From a checkpoint of a small mixture-of-experts model trained on Wikipedia: 2 picks a token, a sigmoid router.
Below are experts of layer 4 (counted from 0) of a mixture-of-experts language model. Rows are named router (the router's row for the expert) and show model dimensions 0-191. Each number is 500 + 25 x the weight over its row's rms, rounded and kept within 0 to 999. Numbers have three digits each.
After each expert's rows: "gets" lists some tokens that make up at least twice as much of what it gets as of all text. This comes from a sample of Wikipedia text that the model never trained on. Tokens count by the router's weight.

# expert 9
router:527520461526529518456533501510474495531530533542495527494487496494492454525464491507521482439508448492501490515488514458504471531535507507464458480497500547516563486479516506555529506524474440502499486494508522480468517523497511510491480479492522503542543512534475488511479504479520501507494496495495479458465462443510518504493511530486495536469502488512510459466462481497510473500491466466479526527489521494512532513529529540487521475481515486520467473470511489469489497493513507515538480476517470545482564463470496514519488528505479521546537470478489499519509490546514491491
gets: " (", " \"", "–", " 3", " 2", " R"

# expert 7
router:518541528512492523500468543488523495486491479526511494484473532532495473505513491481477504542507498499499483482512451525499543498498516492544510555425458514521499440464479486487524528518513505517519504499421535506539508508482452503510553522489519536493520484509540526450490530492541474494466517514487520531554512507479497480509510497533528496526510490489521453501496512508460509490479546498468481491467527460469519512492517497479507474485495506513562524529486488472481496510530520514533527531482454518538498524487484453472489493470482524502477467506487507484472491471489498499
gets: " |", ":", ";", " ", " 0", " ="

# expert 14
router:537461470497505477480481514514531444501528500522493505508489448527498547506486449520572474535488489480459525507479543507513483478510507510497535507490509467517502511525499523487492474446521513510535558475524531450488534467524492496525426493521511492451477487532487515501450512486499543467517472518516482511509508485491508470534486497468507472498496483447492491531507508503528526492520466492497494495518504511458502501519497529467463478488541504542510514500515502506541509454480522515488485498475533476491534536497497435494509477541484519509488500540464505513475520464479493488
gets: ".", "-", ":", ").", " ", " 0"

# expert 2
router:470479489492516487444536472525504479503525530521479491476512505495517471531508481498495564494518519522491496454500542543519533486502541469512516500525456460475508502469538536501508488530507490500475448541501465485502539483506490482487514480510488475488465514529513461489527485498492514493511501495512476531509506516500515538479506499495492499480531536488527549518464427490514485473482477531523483495473459510477494526526483460546470499457471515507567482453475515471502531470553474526458499521564529495489494529488500510511512470528526502504469535508508481496477505537505492513
gets: "\n", ")", "an", "ar", "or", "\n "

# expert 3
router:501504504517475473502490491478535526497482458489477464496536525520495520490514520533498520477483477483535463521498500528506496489520506510466533505503500494485500499516471498539497500496505503497510523509535458502542478528499507499489566500511490511514549519478505516524482488488480513564516527525453494531517523489495522485503502529519493493496502496482512402463462495531500521460473532460498528507495501495559467513502569476473463487530540527529503527526516453451484548485516493491467498504434477504487520497548493472467540501532512517520490490442472487481472501515502495491
gets: " the", " a", " was", " is", "'s", " his"

# expert 5
router:493535484522510498505496508483502481535506466467530486518490517526452500495471491527502517504511454516497503462522488530462544496476489480489507517494475553474503409487497490503450513535494501495515522512515513511538476561527476478533508529501500494534528487517519495535526484510533492487480518499497505540458498484516483483501499541470497523487516484502493489475497515480544518519510560438493447505508493544524471505520496513503519503521510552511475479411462521462505474485473506483489534529465460497550503509498497513523501492501502533473484480505465540484536525482487477485
gets: ",", " (", "),", "is", "ers", "as"

# expert 10
router:497506532503502526506510523464491539490488532451540498501456510481499540470560513485505473503443488495505485557527475483515462511462509515485488523496563527468488503501511476517481502474511543495534504504472511511504460536491508511438549512487494514526488510457490536511531520525564460519479494500503500481509527467508494488495514520493436534513524476487482487494512536501467456508505481500499512507503511486545505467480497524471529507526470471515446508529538523515492466503493525461577521465498488510532488507503506556478509501466494491471492466477495480496495495498493488474
gets: "\n", "==", "===", "th", "The", " =="

# expert 1
router:482488499522507484541502498529500506478490470502461492538521525458521507527507494506488538539520507464484485505500514486530470458532453514536475461510522462506506558532539518521503499517493491496504497495476477563441492469475547489471478473494505502482436487496511523481493530500461504481500508477537483471542484510486515538500493466516517484517463503497504568514497518503487519518496478519551526476466532480499534474471502471507526513476482456456471498527501492529497507537476501509489475483520525489480463459506510500535486502484485447532520550502560485506507478489527541510
gets: " the", " was", " is", "\n", " The", "The"

# expert 0
router:531546476499477487491450495492497458503501472471500532505477535474527498460545516490463484454509527510520494492481536451505498475501524485507479506550486511476478520510544474480535514508518491477506468486508517517554521519489503542491497500518494486483565490507514478515534458492510567512508477484483526505481525512507499475509499498487478489504527476534460485513528511504493483505532490496470449490511519482527501512501497503510483528477555573475533536493508507495505421503489526504454491436502499511441452509514481540506452523513483483517488514510465478502495497486490490530
gets: " of", " in", " to", " for", " by", " as"

# expert 6
router:464481517510459539530524521487516496526490486528530481511520484493514508462515510493490524473481534508505484487475481516475520534483543521455452527508505511515513477495488517493488513496535509495489511486551481469540458439512496482546553505503491522502552514482507510545480469498483515479498471521497504515478485481495485474473501558492483476495482520487527488485514493556586519499496499475506528495502483514454475479495476474493531501512450437501511504484482496484480541502510430453488492505528481487521547491526520550484533498472539509468529475507532518497517537497507491503
gets: " and", ",", "'s", "\"", " or", " also"